{
  "n_layer": 11,
  "d_model": 192,
  "n_experts": 128,
  "experts_per_token": 4,
  "d_expert": 64,
  "d_shared_expert": 0,
  "moe_layers": [1, 2, 3, 4, 5, 6, 7, 8, 9, 10],
  "balance_loss": 0.0189,
  "router_bias": true,
  "tie_embeddings": false,
  "grad_clip": 2.0,
  "batch_tokens": [65536, 131072, 262144, 524288]
}
Below are experts of layer 6 (counted from 0) of a mixture-of-experts language model. Rows are named router (the router's row for the expert), gate (a neuron's input weights, with its number), up (a neuron's input weights, with its number) and show model dimensions 0-191. Each number is 200 + 20 x the weight over its row's rms, rounded and kept within 0 to 999.
After each expert's rows: "mostly gets" lists some tokens that are sent to it at least half of the time. This comes from a sample of Wikipedia text that the model never trained on.

# expert 24
router,207,236,203,200,202,210,221,186,182,221,219,179,206,223,212,205,243,199,221,163,186,165,222,190,199,192,183,242,197,199,205,216,191,198,195,177,198,163,195,146,183,200,196,247,184,229,176,188,199,219,145,195,209,205,215,222,177,205,185,194,173,173,201,193,198,164,195,204,230,211,193,197,218,175,221,212,195,201,194,210,216,242,220,206,163,220,203,239,182,208,200,202,207,203,221,225,175,170,194,227,211,227,224,214,169,181,210,218,199,198,167,192,209,187,220,200,232,201,163,186,208,221,192,212,185,192,159,209,183,199,191,191,190,206,195,163,173,177,189,215,196,218,225,228,156,176,192,211,207,213,194,199,226,166,221,183,219,202,187,230,219,162,183,218,218,207,210,197,146,206,187,214,201,183,200,187,181,240,219,192,195,168,204,194,189,202,210,225,188,185,203,230
gate1,202,206,147,244,202,185,227,213,179,213,203,167,210,198,206,212,208,194,216,212,186,140,204,173,232,175,250,200,172,207,157,214,234,234,233,212,243,201,206,198,195,161,167,199,220,219,167,189,221,190,213,176,186,241,171,175,172,229,232,180,187,151,213,212,212,218,186,202,200,197,199,181,205,201,206,213,220,184,210,208,209,206,208,197,198,196,208,168,228,207,194,179,218,208,184,186,181,198,200,198,205,212,194,185,173,193,233,191,175,203,193,207,177,197,178,189,204,195,191,193,190,209,188,184,177,199,216,203,183,188,203,191,226,209,218,172,194,168,205,195,180,195,233,199,195,174,174,190,185,147,210,222,191,190,222,186,209,205,201,189,188,187,174,200,218,231,202,177,183,167,198,223,213,188,218,195,195,229,220,178,228,172,196,183,186,201,251,189,204,173,227,210
up1,181,212,155,201,230,180,187,181,169,204,215,191,199,211,151,240,165,190,184,175,195,191,214,166,223,231,192,170,202,158,185,188,223,189,229,212,200,167,191,216,194,197,189,199,184,199,173,203,201,195,207,196,206,198,209,169,208,183,198,175,185,203,178,208,246,201,180,210,222,182,211,170,233,142,179,183,225,208,241,207,196,206,232,176,219,171,186,201,180,198,211,203,215,171,220,185,213,233,209,208,193,180,189,221,204,201,176,216,197,220,220,200,197,176,190,192,175,226,206,180,179,209,194,187,219,194,185,194,218,167,212,168,184,245,207,223,211,221,213,187,178,198,202,173,188,203,176,149,255,188,176,213,207,195,177,209,201,174,203,205,191,217,204,231,191,206,183,185,198,171,229,206,178,171,204,204,179,219,193,185,184,227,202,204,241,206,186,188,217,193,189,183
mostly gets: " self-", " non-", " •", " sq", " I-", "-"

# expert 7
router,225,205,189,217,199,187,186,181,198,193,177,199,261,208,206,177,221,203,229,177,202,205,212,200,200,212,166,200,184,178,231,199,187,216,204,202,212,204,189,215,192,180,175,236,164,214,190,210,215,181,168,193,221,202,203,208,227,169,204,187,194,147,204,177,206,218,199,219,196,181,205,197,221,185,209,212,198,171,219,207,214,178,224,184,183,199,202,194,194,199,252,162,224,172,219,212,221,173,176,188,211,214,209,198,182,217,198,179,179,175,202,184,193,229,214,198,181,231,233,189,187,189,232,207,225,213,174,245,169,195,220,181,230,180,180,183,210,246,178,168,205,208,188,204,208,181,221,176,173,180,213,173,207,198,192,227,194,167,182,215,181,207,209,183,208,212,210,236,166,229,236,255,206,188,214,203,227,208,211,175,173,211,203,205,196,220,235,194,214,212,209,232
gate0,198,225,211,181,212,192,219,205,194,177,177,163,189,209,214,217,211,213,221,221,203,210,198,216,210,206,180,208,176,225,209,199,198,223,222,185,183,217,195,245,213,211,226,142,198,192,178,191,163,206,203,198,200,213,170,226,202,167,172,216,204,216,178,189,205,181,152,197,211,215,215,206,200,189,185,172,215,164,207,193,192,221,172,197,188,205,240,211,225,211,198,191,227,195,199,189,184,182,151,178,194,200,243,159,226,234,245,181,214,207,203,188,225,212,192,207,228,194,190,221,186,204,212,180,214,165,153,222,173,203,208,220,206,214,179,204,183,216,199,220,190,186,241,198,197,190,204,213,173,210,205,164,210,181,172,231,225,189,198,218,219,224,210,182,202,219,180,194,185,226,190,229,216,202,194,239,242,207,204,180,177,218,212,192,203,198,213,221,180,205,206,256
up0,173,211,216,203,185,160,202,185,223,210,225,229,194,174,189,193,183,195,214,219,190,191,217,231,207,219,225,239,190,179,198,195,214,238,218,190,198,197,229,191,185,206,208,230,177,168,211,209,175,187,174,218,172,213,190,185,225,211,194,150,221,216,180,228,223,199,217,178,196,207,184,215,195,195,184,213,173,212,239,204,218,201,171,229,180,192,229,199,178,183,176,191,183,215,201,216,199,197,202,159,245,218,247,175,215,187,218,211,231,210,206,183,230,198,184,200,220,197,220,178,193,176,168,197,174,181,197,211,197,221,183,194,179,225,174,197,150,190,182,190,218,245,211,173,182,208,222,204,196,198,210,197,219,220,212,203,194,176,167,172,182,170,208,169,194,217,200,219,178,230,190,191,222,180,196,180,183,220,199,186,221,204,218,187,244,156,196,210,164,202,191,186
mostly gets: " (C", " (M", " (R", " (A", " \"B", " (P"

# expert 11
router,200,198,235,198,188,195,231,184,162,193,210,149,213,188,205,183,242,190,230,185,186,196,201,208,209,205,182,221,192,186,222,224,205,182,240,201,164,200,196,173,194,180,202,216,182,207,203,203,242,194,161,193,210,217,256,165,198,178,230,233,178,171,200,175,175,197,210,213,193,179,198,208,239,173,228,217,196,187,232,197,178,195,217,203,185,198,212,176,203,166,206,221,209,196,216,200,195,207,223,202,223,230,198,230,196,182,200,184,178,193,198,195,183,204,204,221,209,173,177,177,240,234,176,192,223,207,213,211,238,204,187,199,199,200,181,178,152,183,197,187,183,202,237,208,181,195,188,178,199,183,224,191,200,203,190,224,202,201,220,226,184,169,146,197,212,215,184,203,179,193,194,197,246,204,185,174,170,200,206,199,200,170,240,191,194,233,223,224,186,181,189,203
gate0,212,243,201,220,223,223,185,226,193,192,197,218,173,222,201,193,213,203,209,203,189,221,171,213,213,202,189,214,210,195,214,228,207,178,198,190,192,216,202,217,217,225,200,223,197,240,192,214,211,196,186,226,188,228,218,181,203,205,214,222,203,194,226,240,203,179,201,200,211,177,183,222,195,195,188,222,239,186,231,195,196,221,210,169,171,208,186,214,212,161,216,212,213,176,228,231,166,231,224,218,197,200,204,225,218,194,211,250,219,208,213,192,182,173,233,179,169,196,208,203,194,199,210,192,164,213,203,201,211,201,203,182,169,208,227,191,177,186,214,183,192,190,216,249,197,184,210,171,240,150,175,250,173,220,214,222,185,207,211,186,184,239,157,197,218,195,185,202,177,212,154,173,210,191,172,204,218,194,216,195,183,161,208,209,227,212,183,185,186,193,197,242
up0,203,219,218,211,177,188,183,223,186,186,215,185,198,223,209,199,203,188,239,180,190,214,207,161,180,213,215,210,236,175,203,198,198,203,228,249,213,188,193,217,196,166,174,196,204,181,204,190,198,197,176,221,188,175,199,250,202,202,235,238,191,202,189,170,242,209,200,211,201,199,173,183,213,196,197,217,177,208,182,214,226,232,173,194,174,223,216,167,207,198,244,214,181,221,214,201,202,203,210,165,180,210,200,197,249,238,214,147,235,201,199,199,184,186,229,245,201,179,165,224,237,204,209,203,179,230,212,197,193,213,173,183,203,225,198,212,217,211,193,238,181,208,153,183,191,206,203,175,202,176,194,200,192,222,169,198,192,194,208,206,182,196,199,175,186,232,174,179,191,197,215,228,201,223,215,183,200,212,189,201,191,207,173,201,189,208,238,214,245,177,206,192
mostly gets: " un", " re", " dis", " sub", " pre", " inter"

# expert 63
router,197,181,199,166,186,203,170,186,185,225,207,171,223,179,211,185,207,196,206,220,168,183,149,240,231,227,183,239,177,153,220,180,199,229,192,202,212,223,204,198,212,165,205,233,199,213,218,177,199,175,185,166,218,197,259,210,234,171,233,196,218,192,217,200,190,203,197,219,187,177,180,206,195,208,193,216,199,206,237,187,194,190,227,206,236,233,235,164,214,164,218,220,182,197,169,197,187,177,219,205,213,195,208,211,182,169,199,185,179,198,198,198,191,183,201,221,229,178,187,180,209,196,207,204,197,190,210,201,180,209,209,194,218,219,193,215,202,200,182,191,191,203,200,233,215,197,204,234,245,207,233,185,223,185,201,179,206,216,188,220,219,199,180,188,178,213,174,210,168,185,228,216,185,182,178,221,221,175,209,200,211,216,244,227,206,211,224,177,168,217,184,228
gate0,191,213,216,206,174,192,214,212,191,233,204,229,210,190,196,186,183,167,208,183,200,218,174,223,192,205,205,248,216,187,183,217,215,205,169,198,194,199,202,195,227,210,178,178,226,224,192,202,212,176,198,176,187,210,207,226,189,213,208,231,214,174,174,192,171,218,195,190,207,196,175,199,197,196,223,216,196,191,218,208,190,211,191,226,215,239,191,237,191,204,216,192,229,219,229,173,193,173,221,217,184,208,198,196,227,193,192,184,191,200,204,160,226,198,175,215,219,219,189,196,180,194,222,203,200,201,184,189,196,171,199,184,246,188,174,194,203,224,201,209,230,255,219,192,141,191,216,175,234,237,182,192,209,170,215,172,192,209,200,172,215,184,168,212,175,189,222,203,191,226,233,238,193,212,211,202,199,206,209,251,218,253,192,221,163,202,186,187,159,220,226,224
up0,203,196,215,187,175,203,227,234,205,194,189,152,171,206,219,196,211,204,174,186,209,183,211,204,216,202,194,159,203,216,189,203,181,162,211,221,186,219,234,191,201,195,205,160,216,206,159,161,174,202,204,189,187,225,159,184,177,192,224,171,167,185,204,224,182,224,223,184,218,196,203,190,201,181,150,201,179,200,170,186,195,234,207,205,170,202,247,173,204,198,200,217,199,190,198,207,221,233,195,228,224,178,179,157,193,164,196,209,179,213,237,206,191,202,211,212,181,186,182,191,213,172,180,184,211,194,213,200,232,215,190,198,222,183,198,210,209,170,202,165,227,168,191,182,184,242,200,232,218,202,218,225,191,190,207,200,221,198,195,163,185,200,214,157,186,219,195,204,209,218,245,186,174,217,193,236,200,223,203,209,194,214,181,170,163,199,176,210,213,194,209,203
mostly gets: "|", " Phylum:", " Elevation:", " Turnout", " October", "==Biography=="

# expert 46
router,194,193,200,177,199,215,164,201,151,221,201,215,202,227,223,194,236,195,193,189,201,178,212,218,211,223,163,191,188,193,182,180,195,179,212,189,202,201,207,186,209,181,204,208,174,219,194,187,210,172,193,144,161,186,222,221,221,172,199,214,196,175,220,213,205,200,196,229,215,193,213,173,201,166,208,230,187,162,240,189,213,211,222,211,174,191,223,177,228,185,186,213,186,186,228,183,197,154,175,194,205,183,196,179,165,182,240,165,191,211,237,172,218,182,158,184,214,211,184,218,164,218,206,200,242,220,206,203,207,190,171,195,191,197,218,181,195,189,169,198,212,218,214,224,191,194,195,213,203,220,161,186,167,163,172,208,189,226,191,204,185,215,195,228,235,173,193,187,193,203,238,182,168,184,195,202,189,190,236,202,205,218,198,213,199,210,206,248,191,201,199,210
gate0,186,198,187,227,198,188,215,220,217,184,195,215,181,207,184,217,209,184,217,212,204,229,223,159,198,196,200,205,219,204,237,195,186,200,211,215,194,193,227,177,214,211,155,213,187,232,178,194,181,183,180,182,165,194,215,196,259,184,183,193,173,209,187,180,209,179,190,236,171,210,199,220,211,153,221,189,180,178,216,215,208,205,219,180,235,185,214,196,208,221,189,231,207,162,247,189,214,223,213,243,228,206,198,221,212,210,231,177,164,176,190,186,174,206,152,188,211,170,218,192,193,178,196,195,249,185,176,185,193,195,234,222,199,207,212,167,199,199,187,232,209,188,213,183,198,211,197,174,191,220,202,185,169,224,199,224,213,193,222,196,213,173,177,202,185,230,206,172,165,186,192,196,186,198,226,215,210,194,199,204,216,211,223,211,199,202,181,219,254,202,197,230
up0,176,191,208,184,179,200,222,174,199,182,222,198,182,215,172,237,200,210,206,211,199,201,185,191,178,184,193,212,199,197,198,203,248,245,226,234,145,243,202,225,210,183,193,205,231,209,204,211,164,186,223,230,191,199,192,175,233,188,213,176,198,191,220,187,179,207,195,206,189,198,195,184,193,193,194,202,191,184,244,193,232,191,190,192,211,203,154,178,205,211,212,208,227,194,207,195,228,229,191,237,200,195,196,216,174,200,213,202,243,178,223,204,223,201,213,194,184,171,199,216,186,225,179,194,189,165,229,198,232,188,203,207,221,199,185,191,168,158,196,199,197,216,203,176,187,237,192,205,221,231,190,209,217,165,138,214,203,180,222,228,187,170,178,198,180,176,212,224,187,180,218,231,223,200,243,229,198,213,215,191,201,196,169,206,213,222,212,197,220,212,205,233
mostly gets: " would", " could", " may", " can", " will", " should"

# expert 15
router,227,233,218,194,216,161,201,189,192,232,181,207,205,197,177,201,232,205,218,185,203,184,217,219,232,213,181,163,209,200,213,179,185,192,185,165,218,215,197,200,223,213,190,216,168,217,175,199,207,190,168,203,212,183,195,220,196,177,227,188,159,177,187,174,211,203,207,254,203,159,192,196,180,192,223,195,226,199,182,191,204,239,178,200,181,216,202,223,202,172,228,188,211,167,166,195,181,239,213,188,207,207,221,198,157,241,229,167,169,187,194,172,182,169,223,179,195,211,194,207,200,183,225,204,223,207,187,215,194,230,210,227,253,197,144,199,201,213,210,161,193,207,188,201,221,213,206,203,206,175,193,196,190,175,199,221,219,179,190,222,216,161,174,215,201,186,192,199,172,233,224,203,198,201,207,188,213,204,215,214,214,194,192,177,223,211,233,172,185,209,216,211
gate1,203,217,242,223,161,171,213,197,181,185,180,199,182,193,203,211,215,225,253,194,200,222,221,225,179,229,203,167,146,158,220,207,189,205,205,187,228,156,171,202,225,223,180,244,191,223,212,199,221,229,197,201,202,176,191,191,212,216,218,204,185,189,183,181,172,205,186,212,234,209,196,191,189,207,206,200,215,177,150,222,178,217,198,170,188,182,201,200,174,211,207,167,216,194,205,201,182,196,203,197,191,227,217,209,194,221,196,190,181,181,169,199,192,217,250,218,206,203,183,207,239,188,181,239,195,217,174,203,218,217,211,196,199,210,236,203,214,210,205,216,160,211,228,226,205,201,198,170,228,196,216,194,168,194,221,188,210,188,217,192,241,209,208,179,206,194,168,223,165,219,181,204,179,205,250,220,228,213,210,186,181,201,207,208,184,181,224,179,189,198,205,202
up1,196,196,206,218,179,215,219,189,184,193,198,225,198,215,179,238,204,177,197,199,157,183,194,192,178,186,190,217,209,165,139,182,213,211,172,216,213,209,190,189,206,201,187,204,194,203,208,209,188,191,204,168,168,187,241,200,238,233,195,244,178,194,196,225,192,218,209,207,223,226,193,171,198,195,180,195,213,220,203,186,198,182,195,198,171,206,200,161,204,224,216,208,170,213,256,171,161,191,229,215,206,226,202,211,186,178,210,190,185,216,208,203,198,180,174,235,169,187,188,184,214,187,193,233,179,212,202,216,175,225,179,173,213,200,242,182,214,202,188,201,200,239,190,170,217,159,188,203,212,195,203,203,190,200,190,189,163,251,156,200,191,218,216,211,217,215,201,217,197,163,236,197,235,188,191,204,207,215,215,219,219,184,205,240,184,175,208,180,175,221,202,193
mostly gets: "-b", " b", "-B", " \"B", " B", "==B"

# expert 101
router,198,232,194,194,196,192,213,182,189,218,198,173,212,246,211,214,236,168,186,165,173,175,220,195,214,198,195,233,174,203,209,192,202,205,192,177,201,160,189,163,188,219,192,233,179,223,175,221,192,207,156,170,180,203,219,224,191,193,199,183,185,156,194,202,219,186,200,206,214,227,213,192,203,194,224,222,216,205,192,199,219,231,227,198,174,244,222,221,165,194,216,190,200,212,214,229,188,180,201,237,228,196,234,185,175,187,193,206,174,192,161,185,210,192,245,195,233,199,176,157,190,240,236,193,205,194,174,201,171,206,202,194,199,209,221,177,184,175,190,219,198,220,189,231,182,174,217,212,217,199,193,196,211,185,225,170,234,214,171,223,224,171,205,241,213,221,209,182,164,206,176,206,200,218,195,206,199,205,225,194,192,173,194,191,198,197,213,205,224,190,200,232
gate0,213,192,196,238,185,225,213,178,173,189,234,181,186,224,175,190,198,217,209,196,189,209,182,197,206,198,205,191,166,186,197,190,229,219,217,195,223,162,177,193,199,211,190,205,224,194,212,259,193,189,196,216,188,205,208,221,216,220,197,190,177,182,206,217,195,137,190,210,225,278,198,208,195,180,212,198,218,208,188,191,195,190,188,177,171,197,218,189,184,210,173,164,204,198,198,204,202,219,195,201,161,146,214,188,207,211,209,208,183,178,220,196,213,196,191,204,219,234,205,186,235,227,226,173,216,209,193,216,158,217,215,199,241,191,200,201,205,206,213,212,205,195,163,224,210,221,214,175,216,201,176,183,187,222,235,195,218,207,183,203,216,192,164,196,238,185,214,209,189,191,192,220,206,216,183,150,191,230,223,221,221,216,218,193,181,182,213,181,206,239,209,240
up0,186,232,215,210,179,184,170,211,171,205,211,218,201,187,201,179,197,194,218,194,218,216,173,183,186,186,183,179,177,240,224,239,213,224,201,189,178,155,204,190,178,180,176,204,203,196,187,198,194,157,186,179,196,146,188,242,242,212,213,211,205,208,164,223,194,181,219,197,187,184,219,210,179,212,201,178,183,212,233,192,221,175,186,219,188,188,212,215,238,213,206,186,209,218,167,159,182,190,204,219,218,216,208,198,240,211,199,157,178,195,183,194,218,170,215,210,223,193,213,189,183,198,223,223,195,219,209,206,224,209,157,180,192,191,207,192,223,173,194,180,213,203,186,230,209,185,207,216,200,214,237,194,181,196,194,201,182,205,191,216,219,185,163,181,228,200,219,194,225,185,215,176,209,202,156,193,178,211,203,246,160,211,199,184,214,193,196,143,207,206,230,189
mostly gets: " •", "Studio", "Youth", " Registered", "-", " Known"

# expert 2
router,201,218,185,190,222,203,162,197,184,222,210,174,202,214,197,207,215,165,207,183,196,199,205,228,218,222,224,200,205,205,238,202,152,220,207,233,212,181,202,197,200,193,202,247,190,249,226,189,192,195,180,203,195,239,205,190,202,165,214,207,180,163,190,208,218,209,208,185,196,216,177,180,199,207,243,214,187,169,227,169,205,197,212,197,181,194,207,181,203,189,182,188,192,194,203,219,217,213,170,194,215,238,178,213,174,199,206,171,159,188,202,229,187,233,215,183,216,204,223,196,215,201,208,211,236,188,193,226,152,220,193,165,211,243,171,158,186,212,193,181,217,183,211,233,207,205,210,193,206,208,205,176,239,214,207,201,210,214,197,231,181,181,190,202,219,196,176,213,166,185,183,174,189,178,215,211,196,187,193,172,223,203,223,219,230,209,247,158,180,211,206,232
gate0,190,192,186,193,220,212,189,202,226,183,233,185,209,161,210,205,206,195,204,193,167,212,200,185,217,190,189,229,247,169,215,193,171,196,170,206,202,176,216,243,212,150,223,177,192,203,201,194,178,199,198,196,197,194,190,187,208,235,193,218,198,151,194,215,195,196,183,208,165,219,176,200,219,204,173,175,215,172,196,175,210,199,229,201,212,185,193,191,181,188,214,237,220,214,183,186,189,229,220,190,219,215,186,185,219,203,209,187,217,184,185,218,217,185,191,218,224,209,242,241,226,213,243,210,200,178,224,184,236,205,170,216,174,270,179,208,199,165,184,199,209,234,199,192,172,203,163,194,218,179,217,188,214,195,164,199,208,212,198,242,195,214,168,194,222,225,188,220,223,216,209,219,189,185,188,220,214,183,214,193,201,206,199,208,199,221,207,191,218,212,227,246
up0,213,187,195,190,191,178,185,166,194,209,177,215,210,173,184,226,171,168,221,164,157,211,169,215,212,179,183,192,204,195,203,194,177,219,183,203,229,186,216,201,208,211,188,206,204,229,168,187,183,201,189,207,205,202,229,208,222,220,187,189,183,194,182,211,156,232,214,172,203,149,238,211,189,165,192,205,175,197,205,171,186,200,215,194,219,189,223,193,221,218,207,178,211,237,198,199,229,197,227,179,193,204,208,265,175,197,193,227,247,193,186,173,239,207,231,216,185,191,161,169,234,195,175,205,206,175,199,181,209,243,211,194,182,194,213,196,186,230,191,198,197,217,155,140,202,206,193,176,204,208,200,180,173,203,195,187,212,201,197,183,196,200,203,193,176,237,201,184,187,206,199,192,182,210,181,212,202,221,209,181,181,198,200,190,226,220,172,217,186,179,210,169
mostly gets: "kov", "ić", "ski", "ulliv", "ov", "č"

# expert 73
router,185,196,202,194,203,183,216,219,155,186,168,212,223,212,212,195,230,228,148,161,156,169,191,210,202,218,215,206,177,176,199,180,231,178,197,187,236,193,188,209,200,203,173,229,169,205,224,239,204,223,172,175,220,208,231,160,183,197,192,199,194,193,208,188,184,162,205,229,204,211,194,193,214,203,199,221,230,205,214,183,194,208,204,184,186,194,234,189,193,205,227,226,186,179,211,194,171,230,198,216,223,188,172,192,175,215,222,206,197,180,193,178,227,204,180,209,229,211,207,203,231,178,198,230,221,241,210,230,189,179,223,182,202,239,160,171,220,207,182,179,204,212,193,213,202,209,194,194,211,186,195,192,207,175,222,207,216,234,198,210,243,189,228,219,242,195,182,222,187,186,223,209,190,190,215,234,196,215,229,198,182,180,215,249,211,210,194,203,178,186,206,219
gate0,223,191,212,228,173,174,176,223,164,208,164,205,212,194,161,175,207,211,208,171,179,187,217,194,253,182,174,200,178,230,185,171,233,179,170,214,219,194,200,184,193,220,209,226,231,236,183,197,218,223,198,193,207,149,233,198,191,196,195,199,195,198,179,201,231,198,192,178,151,227,181,192,201,220,219,214,194,218,176,201,196,187,196,168,225,208,193,192,196,174,177,203,206,193,209,195,188,192,167,174,200,185,172,195,198,203,180,198,174,211,189,194,178,193,192,204,201,230,230,226,201,186,220,190,223,187,209,213,161,164,218,176,206,211,207,173,203,233,173,200,192,213,193,234,191,152,249,198,186,192,202,251,199,174,187,214,207,188,181,211,214,205,181,198,207,168,187,216,189,222,247,196,190,184,174,211,203,197,199,219,182,168,198,221,198,232,220,203,202,200,215,175
up0,197,204,187,197,203,218,208,180,208,197,211,185,195,268,221,195,185,183,184,205,178,210,198,201,194,198,193,215,147,197,189,203,248,205,195,183,195,215,173,197,166,192,180,203,174,190,259,195,185,224,174,210,211,197,220,180,207,186,200,203,202,221,215,184,197,204,153,186,186,192,226,240,180,197,212,182,229,199,193,182,216,223,208,205,199,209,181,218,198,197,208,220,182,165,194,203,210,231,208,206,188,191,175,177,189,164,178,204,208,228,195,189,150,208,173,236,194,184,232,209,211,175,194,190,168,229,183,184,223,171,207,183,204,190,182,204,182,196,140,192,182,181,208,214,181,202,218,224,185,204,203,184,194,186,186,214,224,186,193,178,203,215,216,181,254,174,228,181,240,196,189,184,216,206,193,232,229,189,207,209,222,189,248,216,179,175,175,186,223,189,203,218
mostly gets: " a", " an", " any", " every", " per", " each"

# expert 52
router,234,192,213,176,181,214,241,214,152,232,186,210,228,206,204,203,214,185,200,193,187,216,216,198,212,207,187,197,181,167,211,206,218,210,186,207,193,213,187,198,181,173,210,221,208,214,174,213,225,217,171,166,216,197,238,208,214,190,203,167,199,173,219,207,164,229,230,193,217,211,210,209,248,169,182,204,199,192,217,207,201,195,181,184,219,255,205,178,199,164,231,195,198,181,214,183,183,176,225,197,209,200,270,187,185,193,207,161,218,173,183,174,215,205,214,189,199,233,201,194,183,216,204,203,246,196,213,253,192,173,204,180,226,168,206,185,188,195,202,185,223,208,235,191,198,184,207,195,205,168,228,207,225,200,194,217,206,203,213,233,192,197,180,194,224,205,164,202,197,214,219,250,223,208,196,183,204,190,209,210,188,226,206,210,187,172,204,221,181,189,226,219
gate0,221,187,204,204,216,248,236,191,187,211,190,195,223,216,205,199,209,215,207,155,188,206,194,209,191,184,203,232,174,163,208,196,195,169,197,195,167,201,216,180,195,175,185,205,231,191,194,219,184,192,187,190,190,242,213,178,188,224,208,216,197,211,200,211,204,222,215,202,176,218,194,176,196,184,190,195,167,192,248,162,208,188,188,234,225,229,226,168,180,174,182,223,204,187,221,187,201,233,223,192,191,174,215,226,213,158,172,162,189,216,203,158,166,177,204,182,221,191,215,213,148,218,180,187,218,206,196,198,188,232,201,227,208,187,213,163,236,213,184,190,212,233,198,221,222,223,203,198,211,165,199,217,214,195,215,184,210,196,205,230,200,207,190,218,184,182,173,199,206,190,210,226,221,218,222,179,197,222,221,184,223,234,193,197,172,161,156,182,207,183,215,204
up0,186,218,185,174,203,186,170,205,201,190,200,228,156,204,200,191,206,254,216,186,159,200,174,227,233,212,189,201,222,228,218,234,188,204,209,204,192,203,182,234,237,190,195,219,194,206,211,244,215,220,211,211,203,211,209,174,180,195,182,185,208,252,188,209,198,198,181,204,206,177,167,217,159,181,214,188,211,214,169,200,204,203,191,199,239,170,210,200,227,223,184,195,179,189,173,189,207,207,216,199,241,228,205,204,194,176,207,239,200,197,200,208,191,231,207,212,202,186,237,214,202,179,207,201,183,203,212,163,194,192,172,179,184,210,166,216,193,182,179,158,197,174,177,246,210,201,208,248,173,185,187,161,211,205,204,204,185,207,181,147,181,231,214,215,211,194,216,214,190,226,210,185,190,214,191,214,163,204,215,193,222,200,174,175,189,194,176,231,220,205,195,189
mostly gets: " res", "==S", " (s", "==P", " ins", "-s"

# expert 99
router,163,215,182,179,181,217,224,182,184,211,153,195,220,223,222,220,225,194,215,214,212,196,197,223,195,237,192,227,207,217,243,187,163,201,188,192,199,220,178,207,208,219,193,252,201,223,206,198,227,195,164,188,203,197,198,190,177,218,204,226,199,205,198,201,190,195,216,232,214,190,210,201,232,189,223,183,203,174,210,238,216,209,215,230,185,235,203,212,188,153,206,196,203,162,241,230,214,209,211,194,216,206,245,207,194,196,238,160,170,199,173,181,199,213,212,228,229,204,183,214,192,229,219,192,238,217,192,203,213,179,193,154,216,198,204,171,193,206,187,214,198,183,190,202,199,216,176,206,211,187,208,200,211,179,210,223,208,195,215,223,183,194,209,229,250,221,196,188,152,208,200,205,204,193,201,211,223,194,239,183,232,174,205,232,209,211,212,218,175,213,222,234
gate0,194,191,200,214,219,217,230,198,190,187,212,179,223,227,195,238,226,185,166,201,208,197,197,187,225,194,215,207,181,191,196,201,213,171,179,165,209,184,223,196,185,206,193,214,194,211,185,197,216,170,194,223,226,171,201,208,201,203,209,202,218,201,149,227,199,194,195,194,208,215,203,172,194,209,218,193,221,189,224,219,190,226,257,148,177,213,211,204,208,212,170,240,207,174,192,187,225,224,169,200,181,198,222,241,209,233,208,231,152,195,180,227,250,200,198,199,210,210,195,207,186,201,215,219,230,195,203,197,207,174,170,181,237,221,216,223,188,173,206,188,177,206,168,188,225,218,210,217,176,222,198,232,200,178,232,190,200,183,185,208,186,171,223,181,196,206,137,255,195,223,204,210,178,180,210,172,190,210,199,222,229,198,215,199,182,204,216,198,206,188,199,210
up0,202,154,200,213,188,188,201,226,247,218,202,213,213,235,176,180,198,207,246,200,172,208,213,183,188,207,201,204,210,173,211,201,211,217,199,204,149,221,191,172,221,221,162,176,221,210,224,190,185,204,190,197,184,212,188,228,225,186,236,186,218,179,226,182,194,198,219,210,156,159,209,187,171,221,200,215,233,176,249,192,220,215,197,221,207,188,197,192,220,212,237,189,175,184,203,189,228,191,214,219,194,242,207,182,198,229,164,202,176,216,195,197,191,196,201,232,238,201,210,158,171,210,209,204,196,168,201,221,188,223,203,245,191,216,196,209,219,187,221,191,224,200,238,203,169,231,201,192,180,212,179,199,206,241,208,208,190,190,183,203,218,185,182,197,176,222,212,203,216,204,225,187,200,211,232,197,145,201,184,212,188,224,190,211,196,215,218,203,204,195,179,219
mostly gets: "ör", "oh", "â", "ü", "ür", "uk"

# expert 36
router,180,258,221,202,184,212,190,211,172,204,210,189,180,177,203,224,256,200,216,156,201,205,183,217,203,200,190,239,205,208,224,214,184,220,232,190,188,201,227,207,175,168,187,213,156,220,219,209,200,186,195,165,206,188,209,183,202,153,223,204,204,165,201,168,179,193,186,199,206,190,180,202,227,176,210,212,218,181,211,220,191,212,203,197,168,213,224,164,190,177,217,178,184,180,202,178,190,173,220,196,228,205,189,192,190,230,214,195,139,187,185,201,233,204,204,213,192,241,192,209,218,212,223,180,208,217,208,186,217,187,219,216,220,218,150,205,186,187,165,176,187,170,227,179,185,192,191,226,199,194,163,186,217,207,166,210,192,225,193,193,193,189,194,185,195,194,170,205,162,187,214,233,206,205,198,204,176,209,227,207,201,170,207,189,208,237,228,231,198,192,198,211
gate1,183,189,197,211,215,216,246,220,247,205,193,171,245,210,170,220,179,186,168,196,189,189,202,200,205,177,186,222,170,187,239,209,213,207,209,224,214,223,186,202,199,193,178,205,215,186,207,195,190,230,224,206,189,203,185,224,225,184,218,193,219,223,224,152,182,196,228,180,215,211,181,223,128,220,217,165,194,193,201,199,214,212,184,219,210,216,216,181,188,189,190,184,219,220,193,190,201,217,191,235,189,192,196,215,198,221,201,221,186,170,204,214,203,162,167,233,206,195,210,189,185,191,211,168,229,226,195,211,207,170,193,199,186,230,208,244,212,211,215,208,214,185,240,165,175,194,197,209,201,175,212,197,158,193,207,176,201,211,213,214,173,188,182,222,220,166,163,183,183,203,187,198,207,194,244,180,206,206,190,169,210,183,156,182,189,177,209,218,205,202,227,204
up1,211,219,225,205,146,207,201,171,193,214,185,179,188,187,227,206,162,200,202,186,194,204,167,148,176,207,191,214,185,205,205,202,192,211,214,188,143,168,190,172,208,203,200,203,215,202,204,190,198,243,181,197,219,216,209,212,170,184,218,232,183,184,201,212,213,205,191,196,197,177,166,214,210,147,224,199,219,251,202,182,228,200,208,185,202,161,163,223,168,186,211,189,233,184,189,198,222,201,175,213,205,174,200,215,208,208,176,189,174,196,207,187,218,212,202,207,217,207,217,193,172,218,214,162,223,212,202,212,213,161,189,207,192,248,196,229,223,187,187,202,194,242,158,234,205,171,193,199,177,200,193,197,193,199,182,197,211,182,217,189,190,238,184,201,183,152,202,211,193,194,170,226,216,189,211,206,180,196,199,207,202,214,232,166,172,194,199,200,229,185,214,176
mostly gets: " '", " “", "==History==", " (\"", "—", " "